config = dict(
    num_hidden_layers=11,
    hidden_size=320,
    n_experts=64,
    experts_per_token=6,
    d_expert=64,
    d_shared_expert=128,
    hidden_act='tanh_gelu',
    moe_layers=[1, 2, 3, 4, 5, 6, 7, 8, 9, 10],
    router_score='sigmoid',
    normalize_top_k=True,
    routed_scale=1.0,
    balance_loss=0.00138,
    balance_bias=True,
    router_cosine_scale=14.0,
    n_groups=4,
    groups_per_token=2,
    init_std_router=0.00647,
    lr_router=0.000397,
    num_attention_heads=5,
    num_key_value_heads=5,
    head_dim=64,
    vocab_size=8192,
    norm='rmsnorm',
    norm_place='pre',
    norm_eps=1e-05,
    positions='learned',
    qk_norm=False,
    attn_scale=0.125,
    tie_word_embeddings=True,
    parallel_block=False,
    init='trunc',
    init_std_qkv=0.0429,
    init_std_o=0.00914,
    init_std_up=0.0429,
    init_std_down=0.00457,
    init_out_by_depth=True,
    optimizer='muon_variant',
    learning_rate=0.00842,
    beta1=0.95,
    weight_decay=0.019,
    lr_head=0.00545,
    max_grad_norm=1.0,
    warmup_steps=200,
    schedule='wsd',
    decay_fraction=0.813,
    decay_shape='linear',
    final_lr_fraction=0.0,
    batch_tokens=32768,
    max_seq_len=256,
    doc_mask=True,
    train_tokens=210700000,
    max_steps=6431,
    dataset='wikipedia_en',
)
Below are experts of layer 2 (counted from 0) of a mixture-of-experts language model. Rows are named router (the router's row for the expert), up (a neuron's input weights, with its number) and show model dimensions 0-79. Each number is 500 + 50 x the weight over its row's rms, rounded and kept within 0 to 999. Numbers have three digits each.
After each expert's rows: "gets" lists some tokens that make up at least twice as much of what it gets as of all text. This comes from a sample of Wikipedia text that the model never trained on. Tokens count by the router's weight.

# expert 5
router:497513519508572618492432535497506506574450512470532550481557442487524515528587525461480467467456487512442520673355451486439541565506470453523413573375507531345606542477256501560515434489457473526516435459507527534515509511494524463586495477
up0:543463451463541491391400422364504501447449588522438449487436385392475491516503522501479498452523492559437418497474475595404568511492493533468485550470483563381559505521513592557562519431488448458562483432526506434513484479505587524479505504
up1:560536443480556510515592522456480463516517527538515521409405522505459480524453480491419518481497529427528465532482505470455581544359490574502518543517512527459475517453464471485529378477467501489498535580474474488451455434565472514594483522
up2:515533493499494430591506606427484452395396457510456481431529524470559534523456563441451507484416516491551586417468548441513513584461401440475570448451533587491487472534454448526463516443500417502544405517446467484532521497389548466559443588
gets: ",", "-", "–", " (", " a", "="

# expert 0
router:501513557563491606493511557502504497515501491453470454457453546472416474517583519501549483471570511506530473536482424547431401580486447538513477516510501510525620482501492526442468541555517550464501469449476415448386564427489451470468453415
up0:510482477454428440514472451550493473557473430514499449570529528514557456408459485432423497488466417578529410584549519405437437426464504499481560460450527536487493490470549458507494468411493506473449526568427496570478480421485588484505422480
up1:464472459499571413477558525496452494447569547496554479515450436479462488581445441512545519430501431482515497527541570438530472434487552517516574496422478524465545403499533466509421447430471370515475525456399442550514442497487580562588475538
up2:475470500464577385410504520490524439546520456593439461469396391460504411513501483451567554497536512478545478501560479420459490504535465522473508539594486533546445489508513485447493475533521455530436553523450486512528487530490562481513552437
gets: "s", "e", "th", "es", "k", "a"

# expert 48
router:476554578510544658466514498511567472455506493457467503398432549512466475488658485474485431475489473298554514590343452510463593616524460549533467461446509491457534493456423540509458477535510511489588499541534545481449539416483493484435469432
up0:485548516437559536482467489437495431503407591529500476485477429417426483441474496596517517526461419475527486515493495507501433487493498466513536406532512507524494394559539557508423509503475560500516495544451481380473513566461576488504486457
up1:555503536455507485488522574445560502566542553554462487442541508487539571547522591579468473481381447514567415541579429511536475514557473433503574477532579521542525456525417461554501518502478477528444434412375463548475606494489531492537467580
up2:505471538519539500469525468495558430515380499522546521506407479433489408538468508530426497464500443569423498533511515407544432478366545548523491476546524490535504473518483512603473591519391459463460580538468433532583406465497633445519520588
gets: "9", "0", "4", "7", "6", "5"

# expert 50
router:491552545472475574523527475531460563561524551500522488471427536505379480517523548488434414460490419456562412573533442626465441536452447531482438428526511527519498508465448433458487555531574494483482518439512406446339551452456492445472397463
up0:543523454517476536504453512524460489479482485559520517437442587455560442538508475407401442520424533449525552604386521566579521492414511508453528507510588580569572568479447569577518462512573517545504546573459552568460408560563527495513509436
up1:429543455415532460540573528493542490530498549508520533511586468406629550487532497492543486510496474459494402542543466585463573496478498569422548497411500530505504577460495470439590459532428485526473503445475593549450472439557590570524499462
up2:450479489541501473465512496488541541479490451538395552499512409407554559447485525518553548482493501586502466470484517534436579545540439468489534568382553529424486576464397513540536536530508472493494508469434553523432444563465513585455451516
gets: "d", "s", "t", "o", "y", "i"

# expert 12
router:529594500476566573429522483513527449519526508484545580553550515536544501540526597507629530495521508535474495515402454518486619524489424460554472596514526516374638524471363517510489488539498492437522525438483557512426626494471510477522423393
up0:506587432501488485527510489500501418582507472487484553433511538541543517467528427480451529522527595461452554399475522471501427543479446495516475490462449455499511441472554577466465509503499499585566483592427505483551571476549545445491438509
up1:593492617438466524478493501437519512459510514477396536484516399425516546429486506491545576582513415500456446455478509419430459547478464491496468571525541540529506505470499463538454548436512551447457449484423486450466489431477580492510496488
up2:532600480451479564511510402495462422562464494539454601498535586513522388500541485471476488391484531451482468528530565523470491428511489490477561491519507514551569484420524642560417391418485497397512470539510433504462443446513465478445413434
gets: "1", "9", "2", "0", "8", "6"

# expert 25
router:497482517496503536487478510537527466529366492496480560509561399463535503520527596485404523530334477446505420592461471425459616482548495484513516606494519533552480438461541617550506519452562515473482491479466618571567547494472480474408493420
up0:494544444521547469532500444571567556504455485471479517569503446462509403472555443460442518459412564495473550528490533546484502502470467464501604543579395551479457543479439551585537497492466531585561385467469472511516512504546474514415508504
up1:489474464483432554564449446534503469483509473498556604549446542544501477531515508485597558612558573463408527558465555520603512447442393545488456525416484551442471542550502435501446466467497477512399443458531527582482605451508563412540455534
up2:555470559453464483535515450522609452609431470519424470403466489460418470459596506563508446562476498423596468449450531488476487563431613435430436403447498463516410438463542552479500573499578516581528456565497505553595465481519521429562477380
gets: " (", " in", " of", "'", " as", " for"

# expert 6
router:521495455451522474481507520501483446520463477490543533530486501504496498567493454505474549416392536476553490489429508406470530573426515552569574483491479531504502513466305450530443458530421419605494426593502466509548544483491554468487496562
up0:445478512503503455543516482564510547516469496564459532449510423583464627549589590549569493502435453531561539488465534515570504493510552540644512497543482440492573508446463545551481544557451512528494466477469468568611566496494578542473562479
up1:407503521379426519544445470529500574504481474507470464549492496491445543472529508482512531516509541458530472431399526566477547471494522564504465463550554491485570394474555470557461433519418502568518612441388509479547505527432450429479528563
up2:562472501534472471488451468555469499474477449507546467567423409447531467499484494470569520507402541534504491417454535577426535515460488452486476532388512558532490489514512458538511450502444471477420578458521546515515483509523513529418510506
gets: ",", " |", ";", ".", "),", " –"

# expert 13
router:521471553514488555401613587503505548530487496498572468484524527472395563505461510474448441421521471349497449554409463526463488592475472529500534469520520506564669503479513479497498495503525483501538552482511335491429494479464458520479531334
up0:485431598569594533478439508508543549561448408513438481500486510510556472585431544519479531503520468491540428503533491533458512541561445504470524449526574464578472493437407479398392539418492535582480532529514462557494460421464597478475502471
up1:555446522537505470488451493466598501495498508495463414500512459532477504541623481503537603537512492546558471468481467450547516480504412552382421521509512491492426544465507588490543537503566386523449558419422460589531434457420560504513475512
up2:523446499493542525465536448582555460485448434543543458487536428492551485445523515467508465546380420468488513474450472538487519508525491505517542553494529608486526572455570473569483521442416445508484481551503501525453554474488501481445559498
gets: "2", "8", "4", "–", "9", "3"

# expert 29
router:486503519449506489519543626549501522469475522512458468448460324505564534501476541570362497489308434525536472601570456563485624624468530539483481449507504511463407507503467484520504488550489474535474503505459540482619524480494546483484393438
up0:505521477406544474537533590559597503462535495483533526478577468411502519556462523514487497645507485541518483496446431487435529611505485584477545438494519528495397526463439546529525457426551337467559471548493522541529569415451526527501517454
up1:483454488475478455484533537545637467518392504557482461490515407508573448477515466568516559455529451488490469490460501455481526593493539591463474543556623486504517561488550409501495584543616452503483500515465577525548432491391484513509429466
up2:501512477485569537460553494583435447515451544449546585522576484511505533474462524501563443559429474552515454545484481532566490450463541560427463499537502422423455552495470548442524467542573438448489434449551456496525423469521456537525490552
gets: " was", "ly", "ing", " to", " is", "ed"

# expert 28
router:481545427450501389517546477527495491446429467551545459552463430566506472493509491455575511581555470605525516398480513460490465439552469561505460468455516490470440594535507467467467473490488466493457478452471422548537510441502533490541513560
up0:478454438557493522572458499565519520546460552506564510473466418482582516519544477512503474593453526548504542549531502498455370475521495555501521556546468525488521582491517500472468474549516541478482489512445418488583448454465514437461468500
up1:436429425457500474472587561527561439505484481497567463500497469450445503360536516473534505562440436458557484362580539474561433556581485610449584495499458499526434576493474479448491520546420558460466492543568525433511432522452438489408531543
up2:567545566459548530560604566560421555471438494567592497511501409399516495435561496541639536487437431443560480437465485499525414494533467520518575466603535589560396479490408501462502517576524438504459415435504542529426512518527510532510507454
gets: " of", " in", " to", " and", " for", " on"

# expert 44
router:513482499492492519419506532478503472527464519497405562421411551502386468501444455438470482555392441531463387493437447536503391489485538521490479454564481522523609422478441412492537484528604436538447455549398519546478491489451538533551425508
up0:475455571512579467452469502519479554538503603558494508502471431482484473491490572489487517424460539476535451529509441451514466440494629483461485506502422549543559530553488504531600541529527415539505475533550579588446487527430598559573520426
up1:598424464482494452407564593482558426499442474445424519484508493531437521515405509514507500495460463590538441526473455576467425456521483532535492455551499475495519475421510506445496457481604470505473488546395439504532423444485534452540596465
up2:504467578478533573522521507482485493513426582460467507565478454439480486457516526546575508458459471611578507553434479530425490414484513501465551551643469523549481343523458526427382506464513385507424586526540592496513446497488458520502478452
gets: " |", ")", ":", ";", "age", " —"

# expert 15
router:515493496414521476546409576492495525432501539494551582503498404414487559494542497466467510464372436447517465493389438469447399537482493513496471471369522532505465488481476483490529489506641499464548433432459524444482391461534543491487540373
up0:553466571512460617509499442486527476376384468541612551500509526472552569468498543517532513548465457508425525436506481387512483472457496467424464550478559524500462510458523470504497455532462437392530495557398456463552456501476567441604526511
up1:555547467570580468471514444441531521463466436539504479491434493514537539484481578500536499480562502459549587438560515497476515486444601581518522522452543565573429425399492527499429502486456419545562496448521497509539507434577546449398494532
up2:522547537492508507511519548465610476461576416466525468505364414495429445546567530512543468458483473530537477544548490503401467474521463520500487547460556510377473526530487551530397480417486474481589449428487469527523468525464532538556522511
gets: ",", "-", "°", " (", "–", "′"

# expert 63
router:484500443444486501490533554539518474516519487480525495536566465459486542471438553450441575484455467535476381436542476376563484576544475546465492493541553506366647512469513563562534511524434554461534511440427412501627519531512520506597496523
up0:481542477509619482466502471464459449551457386570461454486495547459477515511476595472542413518516501540507518519582449505515563534479380516515372467536596399482583468524516455517548517394564500477513541537525421549624459533508416498531476487
up1:472467428373438566510502447499562540478458499527528440413512418512410573521530484573501564600479508443575435473582374477492524592454420553521441552557579483443487493515479489537510431491477531450623425515406388407508505471572483478458509511
up2:514437498572474443432510498502428463508503509562567538573524475487518546422440514420508486522427500421420484545543529467509444588511485540492583490503507618462484434476558581560423518500534586484475430575524592412619545455459515546502491478
gets: ".", ":", ",", " |", ")", ";"

# expert 36
router:514550496545490575449489586476524496494534525491515480444402538482351506460455510501398461478514586463541482455548445510466451539471470553526492411472484507471511538508446472496484471546523486484451502434520458528525530512527497460458436588
up0:483528565548516563524524555429492438512515576524499535442521484355429534468527542577510433527518503484549533466492402543532541480533469529539475571602512564544477470461499414460466398490559479433521499580475443565468483443450545478515422464
up1:462427453503540521552494531519518472527543509439429489491437470505605535368435425540544489508479547529505523565543488502486432510414492581475442409525506412492509436501467606433432411503489362505430507577523490498468485484467554394505479593
up2:481439552593546500503428577490490529463481483561505483538570439521493479528468541434521426444465530500581471407507509548457544494538415577542524465477431457564514477497525518520380439433464519511443557575464574504491497441494552480510496461
gets: "er", "y", "a", "or", "en", "i"

# expert 59
router:495529546497486510459523490532460491440505487520527478537479496509492532511563558510476351466425474445547432549613446498460603535544503552536468501647506512461535476516402470482450506594559464451628479403501504493439547484464518497513479422
up0:493530562418529539513501515551623560537438479559480476436539436523591521626470561473483530526456515487564433558510452547467517507541478515453566440519490569546432483477497526480436482507481450482437428542497565551477456490452583440499461541
up1:466531641487533521480499509476484438547528538474487552444488554522463504490517498444474532481467543522482477434557433467458528467496529459489530538467496539484535528450551409475457463513539558537438465418472460577580448515419565483457429415
up2:478487458427483444507575524474550521529496424463463459586560405560520525545393472482503553507478502487391480539452509435480553505597510558524469431414535513455435513542511481581458465498508531477481510515548574518567474536363551533526438498
gets: "0", "9", "7", "4", "6", "3"

# expert 11
router:515522488541555485511521510534519499469452511517518536418405519503497574519381465475338518537364459512462417529429487413493635532516540525487469444514468470449545484506519524508487467477481435526492414488464457492521540434454529499550461535
up0:468490518571539535483528425430505440389493464534520616472463512442528557514455514402475426515417520497345540460443553465422412482511464477466529506499536536384485450480589557486595479529434529512587498503433458456520661519481603452442491500
up1:503463449506536540378564518505465555464486521487574498416487456453606476510454588452481479445566414607480534492449534414526563498582407513474542571555560516430500480544437434538563487512401480576405496461462434574534408423472482464361453466
up2:441603489436484529500441583452505477455366440558517537632465518383559481477522463434505455605501528453463526478453491536441516577475473472467436546540501585439488528445458585487461476579540455507451470510491580497487519527442545421472560485
gets: " |", ",", "|", ";", ".", " on"